config.yaml
num_hidden_layers: 16
hidden_size: 512
n_experts: 128
experts_per_token: 6
d_expert: 64
d_shared_expert: 0
hidden_act: "swiglu"
moe_layers: [1, 2, 3, 4, 5, 6, 7, 8, 9, 10, 11, 12, 13, 14, 15]
router_score: "softmax"
normalize_top_k: true
routed_scale: 2.5
balance_loss: 0.00119
balance_bias: true
router_logit_norm: 2.0
init_std_router: 0.0122
lr_router: 0.000505
num_attention_heads: 8
num_key_value_heads: 2
head_dim: 64
vocab_size: 8192
norm: "layernorm"
norm_place: "pre"
norm_eps: 1e-06
positions: "rope"
rope_theta: 2890.0
rope_fraction: 1.0
qk_norm: true
attn_scale: 0.125
tie_word_embeddings: false
parallel_block: false
init: "normal"
init_std_qkv: 0.0248
init_std_o: 0.0307
init_std_up: 0.0354
init_std_down: 0.0354
optimizer: "adam_hyperball"
learning_rate: 0.00772
lr_mult_o: 0.715
beta1: 0.9
lr_head: 0.00557
warmup_steps: 320
schedule: "wsd"
decay_fraction: 1.0
decay_shape: "linear"
final_lr_fraction: 0.02
batch_tokens: 131072
max_seq_len: 1024
doc_mask: false
train_tokens: 1427000000
max_steps: 10888
dataset: "wikipedia_en"
Below are experts of layer 4 (counted from 0) of a mixture-of-experts language model. Rows are named router (the router's row for the expert), gate (a neuron's input weights, with its number), up (a neuron's input weights, with its number), down (a neuron's output weights, with its number) and show model dimensions 0-255. Each number is 500 + 40 x the weight over its row's rms, rounded and kept within 0 to 999. Numbers have three digits each.
After each expert's rows: a language model's description of what the expert responds to. This comes from a sample of Wikipedia text that the model never trained on.

# expert 41
router:512479531616505509494526551519445426555483464456463555536459461488489476531519515479559493594501570450491590473481496563536494521515486453559487493460480541525550500481465514478499497528397559462507461505522487497513518496542461500534462552486474559549569463484494515533512518519446507517457495559510491452500471554533573528514424534546498500457433470528520445448568503432515545464568540555485494523437430437439499471441459442534457508450524446447547522564538519557573529567468557475494520528462456488503492481528528512549495484499467508521509536461484471541454539516501509479523508496449461581500498552485508475564510412502504491501508569439525450492471529513452426462567514534526452417545500501533500434466497497494504484522505479436509470518458479545463453576446492
gate0:528552592518507464554474456521543530532569413515539530478492490487496507436479513532481498530507513496540512453552459536491440545440561530466537491503486563501445470477440503537495463475439492638429488501481437440519501496529491604493524466487506468516527450511468510438579489510567449518466497549564455495545551570451498517509449448530480542514537483593483522451536453478436541483535492506511520476477536482439471521456479505547517527589557573564481460524548513566508509480521546484473465506492420459551523483564546535534517487422511449446499504459538493506423572448506523469434453486470456547501388485473567495483519494534519568495455540518530483556505513506519478490443550470486527443477548474497452465396456490447471569504535541502552484501437471431549532537496460
up0:544437411458455485482506523438498462436474550529463460505494519507517549552490474449466517447487486525513470579459538465481511448526438493503449481534483485511559527553538488497470543493538519393585536462497547565479480488483498390526476518512507493467475541485534514536454535509462537461534522430427536498479456430522486477522537555443504476481485515432489516571443573504499451527474484546456516497527489521585497503539522519435524502454455439476500513438449466374506468477479423530546531464544582499449479493451451494484492538507492520552461505539486518491568451542475476529544541504523554435474571485469441493470476546517482425500523499506478552458546477511482495508532471501478468520517409532512552562632573550531499457481507464496455530493538565606524468476482509
down0:491462570546473551531471514463532506516486437494496540539512473517509465511511465432461522525477456472477546509469455566519496541442571457555503533433540485506508431467515522508538516429523517594531554532498490499527492541538507448513472444466395435522476533481504470488452504485502520578400557480486497546480484424455519530520499469512524526483456493577566526473571526495512503483502491515519542417539475482418490458458520523545508543518582453525402511538497569555520479507524546439477430496537529515582507471529540561468536562434477489391561529566483499515454531480558483425521466508430485572511475490530524452440476450472479531498484472553462494542459513434518539481478531502538455477398533459479538519478512488451514520516500460445506508504442565461485467505503495
What it handles: Word parts after a hyphen in compounds (white-tailed, same-sex, transportation-related), plus small numbers in stat tables and "his".

# expert 57
router:457444474514496501491483553496480557433479504580531544529481508474422523512489438484519508515547496443580496495431514462518489472510545504561482534483447518510512525516432520410547519449484546512487464502473448421470480504563457518466464515508404481576549561511417536528485541510519544533570523451416584429490499397510455489504559554525512499514521462497476518513523526517464528531534529591446534412530466420563534551428483503491557508443429530515551502512529493492491550447491529478510429493514485430448550505437517551462444463510452497594511494425451437522528535515528485525499414506507476585546474584435553520535495422518514545477413542421545511549464482459499453556497469476470457509523489488463610459508520469508482486537502472486548510584547448508460498531519581
gate2:482512483586457529517485463538465520545519513482473538484517516520487503507463440495528505444572498560512536526528570523501542449506517553537478457451535524427410474603482543473444462456516464389408558389471506462465543553507549526536496498452520499512521490459446533562482544410527455502536512507476548517583503574505496499530533529542509443510503474511472507494480537508369505472526542539556556536544490469536533470451446491638484487522556497478466463506501493462477508452452551502513514539522515518503432462510577480442387559501530443506538449484474437470487446454463503547429533559508473456531517501560519521501450505504473530514416467533489533494509559493589508522532538489484559496531482509465514530479554486522535478496517570557531519400412459539539432461514508
up2:547482492423525492504499479507461483488494518407444440487532426480492486506609541502478500475556491512496466507529471448507480454515468518430479481474555476585504510531419441593433591476496494528565473488506514560453527463468498503399507496480444530572479544513519436484530466562496487473455475475459513509593525460595475504462430503446473500479514547494534523515494518469486573504477553516494512492550499518548510434526493503508454519479503420553473466542564460585436465541514508520545472472419515564412516538567453473496574503455566510468497509576501429511498515466578468474518503514482483504529465520478530489514517481477551497585545526521491515529420529485501448487551489480512425448494490494560517515465530506557454520490461500566516537469422515423488420464528422
down2:591531454465589508505382497544522527542447524554530546485524486561433535495554533533511436533434493549457516533495488527459558509544444528506471453491535511509473457511495582499545414545532515501504551538542500460575439449487442452548436508462470448488430488534533508538530499515492495526482492467506533527545440528433459510541513491459481534516444507529371483444515460449539493492458498507486545503501477504452492541481488520544479491539584476468575550505516479467482515534424437468555460543540542480541472537491506567491428477514425523513436519433514557490534474466579548540490449500457499494467490543543497493545532491552489490439477526388433454460500507536546468487527491503501488525492465476457476466505520554535571512495461492514550527455534506533508520534513519
What it handles: Last letter or short final piece completing a word after a consonant, often before punctuation, e.g. Lyrics, Jennifer, Palestinians, Prominently.

# expert 37
router:493421465503531345486475514412563453473567507528582457500482533488488451471457530524510537466497475528516465465448467457477479534481495502553559454524485439481534488500519516516520493442544521471500478466452515472510567548541465501503497493496530535527511526453557532437497489507511554464493476494410520507475496480508417449469504551482541502541441524507466500452459470607539515468529565464449468446493539421524499473533488475471525524463524477492531442518512490540412549567615530501480466435523506445454560400546491498502505498506494497513558565505444495513541430465508479545531417450513532437476558508509595512527554540563543499569478542545441456463469535460458507533485546457519511489501497530533554540570518468519512537551488421494487496481505449534520532528469532
gate0:595409527483516482453566469448501467484521511486515539535505484515523514436433493447556535545550455454505464459518510500470551549456525561520583531462423542514500458474459497541574437548454471537507492532519468472513515549500432469490473515535487578490472559529528536488497498505645507557415572463482496472461532528502451476460463482548449540507466569543445489415523495481523566613508505496489432520429381471495517573497549469489525550520589537436513553478504478502511452510536470463454483544511464463511437511462484521436492473539428455558495492469406526498494549503506517514518410519491500493495500531520459561486507487540531585538410511450557502480498535485437496485511484507408482463489469524507540435492523549465493496542553486441509496522557565510505527460486457
up0:444477497502494506499498456456552531436465487490566474505534517532562457562493466513556511474568546447527429494507480565468496491575479537470496468481447519520448423564454511571478530464509496451478549599505529545477483517491458414512466508498516535478541491559444561454538541467552481475505508495520510562480492539553490445535538461495513563464488464563500489471529439529524553587509511387529501500562552459486519514540457396526494469464464533520536486509489575513471524538528533473457512495461486525432529486479463462499547447489532488512510529480511563479450478540539421549567487533473523502554527520478484495518474485467566517506415538521522392499447493536468468497388527464587478493581516496516512488592419498573537553483492484451516493558518531434454526486500458
down0:509551492486522457505504540454514505537492506471592542545535487529461469469458518495563505515480503494523547542547498511614488463493477510522517429501558511537457543464434524497478497520532468516507517519486492535464449419467527498502465428532528491433491495540516520492511485507511549486543485521480473535496519556509563439504471467493523481534445566490574518463489513502514454484452533510454485442543489521541511536531480618443540439471497540476489556508477496540472479510419522520431554533494502485517530508538522475604500514464487510477523495481540553538430540469468549491455447464492496521500478494546470446526531561509388536538516478490474556468477481558497565516591522523465470515464512570440491573500479421505514542456512492458447502468480536547556498439511510
What it handles: Dashes in tennis scores like 6–4, semicolons in numbered lists, Olympic years like 1912 and 1924, and fragments of foreign names.

# expert 59
router:498586534588540454487435507522435485537537536472544457442504416465503561544536493478571432511526523417458520462493496462504614516456481520567541456565479466482415511427536516492498463568465462472464500514448506471517504444480499517504477571508547450514537511479510528602523529427503497540515529513505538425547440439487571481519513546585515543515462532509401465457508506554539486548499476476500572518584501485537502522499517544470537456492421543513533517481438503472439514516526525461503510488464456513565569510517539573461537502477497556543492572481480526421456509483535485488488479552532527570474488490485481510560504559568459450525532541536521502461484453505518433533536511510511497438518496508496545443502542466519468404504470471475546469504480479451438501557416516
gate10:522540470487477509480546540491525476521516516460499556477515509557544476476525472504492497479477582529469506509438495529487484444477478460501519476431548514493529544473514446488424481492499469478475572515410498546433474446556559450516475486500607471513453506506471416471537525472455515470478467508470504558533541466508475425542505519477481419474572438491541516563457465495542482485479502461529513525497485520472521450446525485489483538512518505523451437509525450557501561436483529495476464446479466460405555553531520536553479473458512590468463568533521541589518526547526476552493513551539506552528470443476499507511546468448548451510527564479496451517584471549567452447537578463430502485531540441461530571502473601503507467469539520528486474405515551539537510493450486
up10:544574523554531459465494542451517493523524574436446505452508505526544484507547514517527448517512567475444484452462430533484525462526482502531540461441477541440470506439523473441470442490476489483447541544467493494470479477500495456516432489517601473574488527514487507504557543496482547475478486432462580497489557506501499488502468569546452438490504476511463496537449448520549526554432480421514535526551514546509542509498490485474497521455452523499513456559491485543515516552428555471514532464523463531456562504521522506524530470463487540456490575505512538554451531550505461468518472568592520565561467438511490467504504497494521447543538507512475449486558444529548434523515561456459488468515538461493539539530483536540522517438591534512519448448508550487502521523409476
down10:497520521479558538519544514506494485537471465471489500501474492454540457515462580464599532404518485509483552516514474517472523442454520460465541547522591526526461574482428558497548515529522468482511549545561490504499450539496495509581482502494530416527494515436502560494480512447575538469498571413548509587453432527452449534486561506461611494443448507553508475485457461512536546536522559495541531528509554513500443517481545472501457515459533555492420474460455531558521519505460518475530517508512529401432448475565478499544559504505444478449474433468561517476525488502499503523519521509494566561504429530536480492531493444435541456531477442443517467499543442572471498452477484501546576489455480472537474554548473472561508546533514514446403532460446475473507499462472525
What it handles: Function words and name pieces in text about Slavic places and people, e.g. "of", "in", "with", Od-esa, Bi-hać.

# expert 11
router:541523500583485413530490559516458479521552461535480547473506539524476514491501556525505532529514467453501509463535489477515561522483488451618543584501444510430503445535509530514545490509503538495468517462516535495559436495515461486507431582533449588474496480430506507503498503525533509502525563490473543437503553422543492486496506532573590486471473534480505494471480518568527483496509533559524458446494552451456500437522484472475421510463515445457585549463504548511501470481472510557492376544453466485436492504417548499552486454536431500580464468479450490453474444490504486496554477449476461535537597529515458545568483494504488471507530498469455464590490465459457505514544471533515474526504383510512518473469567448486521465506484484458499457504536520480406416498464473
gate1:527574481500476476554515494450511546399527521518568517541472531583506551569492453553514506549519456495528513478501484503524458455466441459500479437531448424439569483471535434527507487508571466471512553529512496535493468501463554414488529473545546437502487428619447541476512477402490420492421531490529492493462543472496547507478520510528473471520612485457512470433501486389419434541507527416521460478500563526457455527517523540569532407582556549537506531555516520466502556485499539506513520491510475480444453456473466479517546569486490460521525490464501495525518536609490579493532511502473526452489554421507511538448467486531624531481572445534600533453557553531537520540512421499520479422485508488485491464473519605506550492514477445504507493501494498518506475444443516
up1:480448422502520487477493500535514506508520385505469549533439442510468509510434492489466572474523408483431522498464454526513501505499497485525563531551483507546518489470525549551497456403529539515501496431537494565523498509499546510543541515430499508422502486636502464588499532553522487546459514462410486524457488607433495489557551487522557429474491510479511521439482550509531513525460486450509469507522549494519455527507516461482518501523538463561504542489482501539496446547443436563505409536532506484511375477475598473476422532522447547492460395500483509485508500492501499495449427497504508486502474480501504543553488501559468447474470494505503519518503458433544500433509480481436525467522527495464497520490488493543532507459432478492412492493481497489505451543487437
down1:490481456459466516493527511495524457423550464498475527436556556451537559510433518554389520505528490538531516509495571495539547506491478435517528511516467499471505497530551539493496539474507488480464569529478488511470517551482494464489495517535474584569485490439473474445470496463489515487497552521511519526507498498451503537488467531475479533487573472527454481490457513458515517512513558483471599534457487452406454483505435540553524483516414446536404533509555500520507547436468565533479472540542394491486436485492526585555493465462526455527543492529519509470463496464543545449392474555458477489590492549509543512442492472491539505528508458443508513527519560509461466506564546444468548500530457526491427527507656437520557463443543492530465499526471513492512424528472536
What it handles: Mostly "the" or "a" right after a preposition (in the, throughout the), plus table pipes and adjectives like entire, whole.

# expert 55
router:450557489458509485550461454504494402470482524475494537451537486516562440522533547496512462545520566483453507492525479473496489547487520506459483503497517451483455455462517530505493492527486501469499446486511553546489449532532456453434511425501529450526566489506520463462478429489482447376512541512479468514476558533537549511526483503440470555467572428511500470555550505450529451546539480523504510591498521514511466462444506583519481472523477540501513441505460540464440517547540527488535522586469500488440590542521399566564559562479531489460481583568484475483523488532482529487514547486509441452563490526477539535413480465499485535540596491519480480460477495607488499485486515542494512483523458555512492474491562546519455463547526463491454537501495496448501491482478474
gate0:435514535539526509561477458573562552446423413499492502545517491495491509556529505527508530460513495470536446547475465441529460489569483510555560507549531492522483497506528497548403493425514488529563491493522482486488530476442527450444584463537536510556423517510591475508521529490484484468473466453492453499547437482447500486464562568527479482535499547464500567555473506514434461479538472508453549522506426491509477523464503439521435510508527527544505467582539498462465574547471489448530443504563456474505467528499548543569504544583479565507462535452467544548478477502560499546566469432453459489508514497555468460574529525477566450457506537448508501520450520428457485440556434504532464431524463535548470428468516509540562529516543478547533495559443493447523511505517465
up0:588525534469484565510534522470514437549562489511556526459479493531518509515508519472559505519510465575521534444509555488500481457468533571502441535562418482391453535472526439492507519506508509515464535474489482442528483536458532521514447499506462464504467499463495498531459498519500545523548550542557497528491544477466467561528507550532510458527429410507483432454483542489539494474410475524494420426470545466462441493554486565546479435523504475466472464493503457561493454475461530546504478489427553550485570552408539464419500521489473476532533467496512495501527546401436514474500488479499498452500541455464447589454554464544475486588509515562469506535537576543574526511501528525498546509452512559495533502436474521470502425543491498488469525471487494545544509494421613
down0:561502513468500451522503515491492472470534564471501469463509529449517526546559507515550511504457481472492488528528477425544530534564376590459512426540559546513472574526504506529498479436430436502545473520503484509467466478562506526483510535521470475438472442453485531476483502541509487508504408489568503529522455581529499480497546514557518512535527497522502548485484481530514491502475564487442520473493525479477431532568482528528589473463514517460455467437516547523531507486488551523540525546481528501461489526517479465501477477534462509527474513465512427515495486520494532555546545464364472515499523512480534455547511511473494440462526548435572403469486523410485499465462471517518514486509464457493496540534490480483482535492497472530533496502483530505494480532548414
What it handles: Syllable pieces inside South and Southeast Asian, Arabic or Turkic names and words, e.g. Tara-by-a, Bhoosa-ara, Daş-og-uz, and single letters.

# expert 50
router:569482513557517426460475491487463527518610435401506456493548446470526472488524513506572500453533504477449533535506510491517409451558471529491467533521538457561491510472454541534521429556476468485496493510491511446438470435495494545471528525516548487465527484396487512471535518450467527491522464480581516429504514443454456512486483465524468475454439539506506483488440462526519532481499545441494522443465526548497530524494529489531555493459458505490504456499481455492444510528541467476502562469508442457468484506496478491473555462506486441525555534493528499500434497493440459518498481570532513547510465478460509421585524495517462463490487557561560439458495496463554454545487538499485521496484554508483569467505491551549556446570522521469528514519552563538507467537486471
gate1:494489466494509512507470487566494604503599575519495473485537478485560506507404482466486560506555552523531447461519563575470505516545537504548461547469471451433507496550560504477499499450513476543556455492474449502466483543519486528497422455469546444510560534527572470544469572532473444443425484490512504540432514512525525456530459555498517556548524505403552483478506499428543514505486421538420435506562421483493578521451552465484476500486447534469450412593530537530506537439467477493513468490464494462421534513459542496455561582505536512533569568488501525578609503501469526475497502436471395438475567525473468507465513488570443513444525469501510529580457494484486519517547476490511517566519539505545469566491498497529500464513512460504496554482504508533521504493490465
up1:544576533497553525469510480522443527510570444522457517446473546462528528418580479514521531493552477525501478533530494479488541476512511532482477567493477503504530572452535532599442514513533518495421551507510570430559482492458493564499474485513468464440531512496446483523574520515568489534519444457456538464507459518501477531493477494491547502501521501434472551569526548520454510496533471477428396473555476565478516468504532472477472533501480518475491462472518497484534467482446587573523557485491522472467527549436428496546503398472497523530468507386466497527505492465474606499496479509457494565468522452466501552511531502486440498483445453504529554510480474486501485578518575575489516507418390470571512544474459546507440542524512504400480447494518473496490473446444621
down1:475529513480527493472470512544513523518584419538488495497530512522504543459549479455414476494528561541531512563554520486513460568507484527505531514494480504466488545498516539513515436484469488444434512543553541444486540544530502574580497476531534483466519557471527520507509512532561486539499493444420551436572469510434498524486499479450436556535553487493469487534497531533486532438502436507470419493516494505511527472535475465484455561477461531475518450436530486493600481502437462563484508483448602456498542548433506406473601416534526536494535457502457475533485453439479532427489459521459506493446474438534525490407504533490464462424473463477539520548500492510576520521434559550498564503388431501527510528448473509495483500434485498479426475488535559464520483473494528
What it handles: Prepositions after verbs or nouns, such as to, on, from, between, through, plus pipes after numbers in table rows.

# expert 35
router:482549433547513492497492557460512418500521499488485455495519583514519567555490473537529470509491489414400525567471477504522538523532540503462532499530508494486442477492506446569490486502510513468485566480542533604558460583537504518494491497459541519497527440485595523488556492563495484503427431476490521526424496635562457571542476487484529564489518538487464488521519537490515462513482482553509476527519478543463467482534485515509449441483498452424535572478496491491507540572432554477508521503513478490495552500455457535489523499487503505505488490536492510443574470476500477461525506435508440537491532484507483522525476481432479504509462434522456522417464500456482540516461518524591443487530433488453481554472527489477568588470454460479523430498516544458522463488505508
gate0:455536493530538494521479528483496506482495452525533512536470470527498456424519536464524527456477504513484509504452499488543502455524456505504523431538515449518567459472519463512461428488473524532486523482487494549458537467500565548409392451489538443494471429542527471496547475496495492419492469512475447516467478478496450452481557486494475506462530535508460519570508492471530508529502491468482558465476534469536519579493487550515452578512494504555515551511481553503480470558519517439491478528512451489478462389459396414515467553525523442521489520547459486513424499518498430506488521500528536455497540598571574407489434555584521481495558545479488481432443461517557528452512506514576490477521546486516449632588506501457424561502501501582570498499488561540487469502454445
up0:491482500521525499459462520489501450547564471483445448501538531527579514482527523554548443511459487527442471557509512554506462426512501450448572535525542553506508384434538485483564481492527498503499524411525534560569519411490555525415402578503605502559492508536553513512567524481462530480457540465508428528485458449528557472415535536535519501486524502532468507529548550518481503428504537557543483506486496535601526493561498511538438526419513476494480520465481565470486429504510506498503496504534529428570471397450468484528522545575511488506486510469502470519444510530527462464504552542531466520553411578457546492472430452486474412516537449525480478481467437537516464550538508462563474500502456477536484540544540534509451520473504468545521499464472427490437414475508494
down0:473529497497483469522540529587552546490531521516497572517529473477431472437455432465475471522464525510463512479540416442512535511513443500575497496367482467497477563475480486479535483444454607447492458511443525590497507550465542501570538534500454546509570482490470484473535506453486465481516535446479522442483500472522551482484462449537516501509519551519521507543423497502439515521554483508501518402510519488575490474506526529537479529580473546471449451466495514479462469500501463570540512551482515546520448511559491456485503471473495480520490477562495584489508507503462521542573544515436517502468479522458473471569515500484498485486498480474496445424522454426495426547433484512498463523592510508483523506455508569474425491523472495516497440480612515426534458568527544
What it handles: Numbers in tables, scores and dates (15, 17, 1961), plus mid-word pieces finishing words, like ce-rem-onies, ext-erm-ination, borou-gh.

# expert 6
router:392446448524529524496561554497458410511465473478547540520472410493509421484497541539451445516490535514510582556504448559501482573458517468554527506500507534482496504544484506544472532496497469525522477482526503455546552493526510519506536560460497518556591472498476535558455540544470547528542498549446499435495545505541514486500456531555466481463462484546508469541528504512499555489496455525486482463479533465468529546484463505484460507457500447512500512516537494525517506498549549519484424465473506465546468510479518508598473533553543557526462477427482428513480475508597453477496556491534535521478517583470556491545489430526563524537514515407496475601482491496481456500553470472524451465564487546522447492456498441543531492557497561466552503539456481484496458506488486
gate0:496584516488460563447531528511501575549497546513480471473545572485599547553472510483473550480480563503393451516481508443547429473533467529543506517531454467571525453486470515524435563474495427521557520504509514509474485483481501455471530491531543456544484544485469546500458576439535521477523531442560518510479557474472515533472479533499508572516544486517499506484610484483444503514530508512536523502531440505534545470539558478495486460441559478517448444474450501432505509441515421434529467505450509543554478569478477500546558557445521556501454469506554544458454573500420501432445460483503551488539513481526475510499532486535441503481456498521481525525485513447504569481431543548520546522491471495561415449528446504458513490519461456546507514458500508469481436499535428
up0:553429490487487448533434496514551477459576489563476452538435516459469460484500516497483506484516432462583480484522475481443557482490536480570491515450579471435591488465500487468552537483602507515537498538526551535519493553516499587463537542536492561453466555477494498492564404546465455467545452485538490521450456449509500459519524475482550462500463533423486495492441452489463452445541480506514597464580488467440500541572633463506510554484539512444550532547457474467456536457477510484430504509570458499539509485511484426445434513517504461534499544504523493503528521471530564519499527512516613506503467470539508517457548548456545511520506502524496521484523473523543507445536479539493509541463467547480457468531514485467512528456493548485413588531500460494469547510552501
down0:549577444449511513515462431456518511466491542428498496550489558496427524491511528470412506514489451563497502484612545498473440505534543492540486449393476489518594478453516452531448444465510460462441548562482502490491507453427529498475571476505510473474489534471497598557504529504518447560490481479526419559440543524505516476432489485562438414449552515575501468523543494514416484475536546436563497480516457525489549529577581520535529556508552525458498529554483511478459433431515522492460546520558545480547535490509490463426491566517540487526538498491544519468522503462453577524514541459445585492553467508560425480450529482453442566509458471505493511477458472465538551479508437510539531535565474534535447474548497547455620507422449433562432447478505489504490460502513467
What it handles: Middle and end pieces of surnames and hyphenated words, such as Go-oda-ll, low-bud-get, 53-epis-ode, plus dashes and pipes in credit lists.

# expert 44
router:479489443416407552569536537486572495481512466393500439565552566577481459564541485567531476512550448498524555540489503505542503446515528488437543534460498501445598509525521467518482489470571547499499590492480445564492503551536513485565473504527484478543523458516522505466483516430460486506487470511491507553498669426466461486528547478522518459482490468531583523515459476548475389419503600441508440541479553502478484519525431464476523521502502443531514555544560508512511443507488504577447468520521510530489500480460480428541475421566415500432463510489525486541499504549559460552518513474447587490528490496537530540428470432430520522475503459521518525490573524566531498475489487478567490484494460497534532546464439489464510485399509455521472496530501403495559475485475557
gate2:517502374519547564563515558491545529501492419544530501485518503520450519508478503459481498596580465511550479504497514447549528495572537447480487554446496467512568483476458517479499472442543542582506521475503455550473495480511507419608512422479526479514424498545618457531535509466422509475437443442472526496439498479457436473570483516440518455515496476553569512494501499522519530510508473407510501431507480541496526518500527490506524556548556468511496502453500482457533449495494487535579513581532458547514500537495516445468467482495512461486512422470476530472534554516553464534509442554477502482505550499536476423511481496438549520409536441392536443491516485505507528450478508555563611491499496455576450464456481527499491430512494481512544453512502490514587516435511547
up2:511476573505473465453479449486476466479500559488484480509483456451566511464485470491480484438408548528414501512524463521460503528442477544533505436508510533508393494492540489470497499545414423481485512545488522429489544526501520545414493581478490552450573530459429548480444497520551462540578525536532476515518467546516555537448492484566501545506505504461446482495538538452497524510495542578494512577478489486508482460474497529522490431475467539445464467576493506526444542488501508454408513443455516484491482464541520558528527550482511557475499561497501501546470474466444556511456536434528482480458444511488532524489531515597517474581478536533475540544467508500524504520547472472443403567499502478424506539565512492479548528525469563517463543494499561492407492509522463
down2:457511471544537539495479570467550529495490514488482509560497538546482513510489510493503493484497494544556468500489500540528567471542508484425526536504515557481578539521495573504439484452503447529504612471532488502539501534516476512448531505479512471497457521527542443488521536476491473469589501524508481575490571456476492500577558443474472452489541518592537472425537489476444465470481500432539486452472501502535464428431539438487531564538524449521440550445455453494467435483479428475564483446555478495525508569503486464464500500497457517494481496531498518474537506500532540514604561570474502456530517450516582443494482479409537469463558484487526520499471521491427508471459525461493567484492451512490407498455438491455461486394481505520497506492554425479523466430512555
What it handles: Opening pieces of British and Irish place and personal names, such as Shir-ebrook, Lim-erick, Tu-am, Wales, McK, Scottish.

# expert 42
router:512467561605529486561503484412460505471562449426434444540523542455450448464501531582489430512428496550529545490468521464596476496517479478511585525478423594497464493531553462499535450418515490478551502458470563488485523528482492529517466494442545412525544439494562502467464485489516521481457526496479509473474463464565467550465545487495514525444480571465445508539501521493508453473424479496533470435468543450518519520471449484520461468498487443516595471497525462523510446542550466508492456507508468488484535514487565558457537422502463470529562507418448486496498449512521451591534505505522446467515514460499539457576526546482459563508558481481417473476465468442470462494461510487536487508423468488512596544514525481536572521484536430456452605467513492507492557440529516
gate0:435550583422488407546500426525504449503505535471542511533524487441537457460449478473577537445475542541480481490490433506462519545451568442501555443526517473466491528462519495421538520554471526478454530575481521459502505518500481516468543415528523581580453499395573517472500509499460509514493502517485381553495489553515468494450507537449494484511516515519646466530582569509513514492539472442383472477486515562494469527525519492524466453524478484550478478445564486473462469545549512502447481512505456553481441493492475506486497528472484482500545420498480543455448516469484495513503548535542516490424452517537465512403528546449509447510531468521539560525505457554456546571467450537454473531457566495580532413461535493498493475440553469509504504428470509527478530503497532
up0:521523363539455551469498563530470569518456479505474464444457478504445564504559439523422524509532466464481527528539498485505509447568465578452405537493571450512532527488413539574430473449503423495505505498468492519470530512482515494443543557478466494465504526584398477571516456521461462497515485425513581448542493442443502514560457473510477485560466463437430535439521459495486536487492550568520567513517427493490525484459516545469450519511551473427503510566451533521470526443421473490532533495461517421557508525506471481462508479522487525470486554540571480578517519504513543444471471478553525501540527459477497474581481450544468493489418512501522530498505496450541526418553569476479541525545450422484498589485493511532506519574429518490510499570475552515531470546541477
down0:446520534530508498549482466506459539543452471396431425494509553444457488527534491484489529453482480502531457518496521461515578481489616568536501534474523539537472495478453505513529435422501470433513541491533504492512463521482496530527581479490500527473489591489469573525506516525556562486580528529465499519500490519499488481480429503532400484487508465545582438561489540528432443443516463484476535479514504581461534497547502461449510457503475433497512528494520522489469438551526449539471455536452407471464505431548530540490511529430502519464511449445519562529516467559513450544500487451478408467530451492525481515460533435498436479495513435569515568529550454542428510525583464507490567598492532502591525484557569512452454493440437538495486501474522525491472521509557504
What it handles: Word-ending pieces like gradu-ally, fabr-icate, villa-in, plus hyphens, possessive s, and prepositions like of, along, in.

# expert 63
router:460455564498522494508475465609454507556465534565456483485486504534473566493431508429481509486478556569506439504531474513416538479485462465526482444449480504508473519513482541436472452563484518471516513492599506483477469491524523508526530472499521530521502564508498447539537430513551546492504434454501553482552544540439578490467516528560423510469506546481540482500483502502486530486559531474480589520491481492517552489513582511449548472481430600520543496588555520471419430501505489487487542520496480528543536435471467519506487486517510493470466503509555512499483522444476468550436517545475508466469455533523580514507434462491468470450504507560543457380565480505506509481485471469502490522503549472469510478545515471480489474458461528544443573485486554508491553464506531
gate0:505507577445536477543456435590490494532524472519561512508479460539519534538550548549540545496524517517504548501495447493435458492482519531511496458533554414539534548494485530553528454453439460464479505531480468525379524514423475421443484525540548500490441515512620512547517448454507524488543506454430454554549470547512492482517486493412489487521429514488530576467496478434476561489535468442470500493554513421483476550519507421469553544550502528501432497519480456483510444544492483515506531448444549454494557489548529529535555467454532510434495525468480468518510495514497507489512510468522525516495519510586483457524557458457523398442512489486512529489623502545500523505515529575478501461497543470566519533499453546489471478518536532410495495483511498477480511491470512
up0:499493572468511535515451479571492525540526512519545474520446492539532532508510518497512529486472554483496512481488433471518437451445521455525505498525493453587504561510464529519504465527462478470498516514509435577403536485487510453488484547555559491452475511521551518576546448489555487523528478446418487525551447549522524484510514548470497545470492525493569526441491448470459603467534484446480517517554510417534549535467461444449561539517497580520487531527490491499543463538502498530461562460447520391522567464586502548560579489442535484461484494470509488497516460514504480523485508480486459487482521534594531448502557403437483426436494480504546493475563464555541565546504504537426503472516551509505478504509440526448474517495526525449475493493572507455472507465472485
down0:475487475504507469444518568457482527492538493443494505507491530517552493472519579533544471495571486429473558489483529462565494425515478543445454549563449515478532488562433475506479530575486587499471436511524572465543450568573408540516495507455451548474526481479443461575512530537534506523492503479539526497481508464525515513500494490540486537488531564561473483499528497505486436491422509484473462526527578522508546490516534509534445511513551494487509484547477496494515492508522556500492479472457478519481399499519474552549510469500540488492533515622546544556453515459490500456517498509511488509436539463460524492458481454468494489441480522483455504446468536546494487523481561480520488388554436509458409387523439407501429507459496501483525481518551534466472475520450480
What it handles: The and He at sentence or cell starts, aged in Died lines of infoboxes, and medal-table words, e.g. the, He, Bronze, GBR.

# expert 52
router:499441496443492514520543448443524550535501490524511508522506466479505513492508537555557501561489469497510505478509490504418508492481508506493590509510489576506468512526565419430539545536528517532508520443481448506538499538493495558520412506560553488488519523497519469482438518438516562520475527567496486510569615495483482471506501534525497481529421465512504512457502543590511447459439516475461466561454521471510422502503474510530537429444497553520529468537552479532516439526513491459555535453496537591446490504482609486519498471437480525572575521430507508486459460500547446578445454481484479465527492511493501497423533487527498487514511486488497497540541564625519443497483435422530513452471535450460573496520503488457497445516468521577472540442570452483555533479458558
gate0:471509491527575418421472511509485525578478443466506462479507478492479561530505536453463529532584489502478459487522451524471524522501467522526493467482501510489482452465562505448494449494418510527596553547500524470550476419562447477459550543482458445458530530519478558545517457497450535501525508518489491499543421522508495429527427510521524504531467595500480527488502481541525461506436523480541561455491477499510577527547528530484464495579478501476524577495422490581400429475464508532513504461547508510476516473543500465551500472528461447506534459556541537508473507544488502513541465476530514416497436481499390446501505497493488460513485562530494527520456515499532460466446530521467488560537498478442517479499475487635543494488517556502491476476522547502485557472494496
up0:526514505537486498605497461518539558454562496462493509563483474477589494454496483485498526478479470534550526502471553541539466564523493463482481429543561425541482467497488509553570491532484468468479499518477490447474456545412540526481470512464535546490438512563537486488538534543477516475516478501522522507446474557475514503497520513477472465460463496546519463510541561435454541543560442479497419497508482520424451511444505449425531484430571482496473430479464544403561568459533405492530500549518445466517508487495493508477476537429509523541527543491467522527518562513453551509503467455488500542526534454538498519532521540546536516444486482456544480468513518459398572517548460485505519514458520500477496507549486479404510480482489517457492522499475455521443546515477485
down0:444473511472489403569530463544504498498544523488480503527536571568502501455481466467503458439489486523522498569501509534527521460573506475555487438452606435516503502502494520441488505471497426526532516466476462415514470381586566514459445453506450468439501509523487502519515489557444412507507517499502534514539429501437488420490590486490510436460471490456506476496544547527483471508565504499523481470496521476463544503497476455454499496488536473532495507497462517441499461513533523461482546524513492511519532523518524559497563464554490500483488533534584449502446522535528433490556498577541501478545544481536407432482480460529498587484530490467591480494459555518508505534525456504482485504514445463448483540511557474551494520412556430514492452480496537499520510453465487
What it handles: Surnames and place names, whole or as word pieces, such as Wilson, Davis, Ol-omo-uc, New-cast-le, Bam-ford.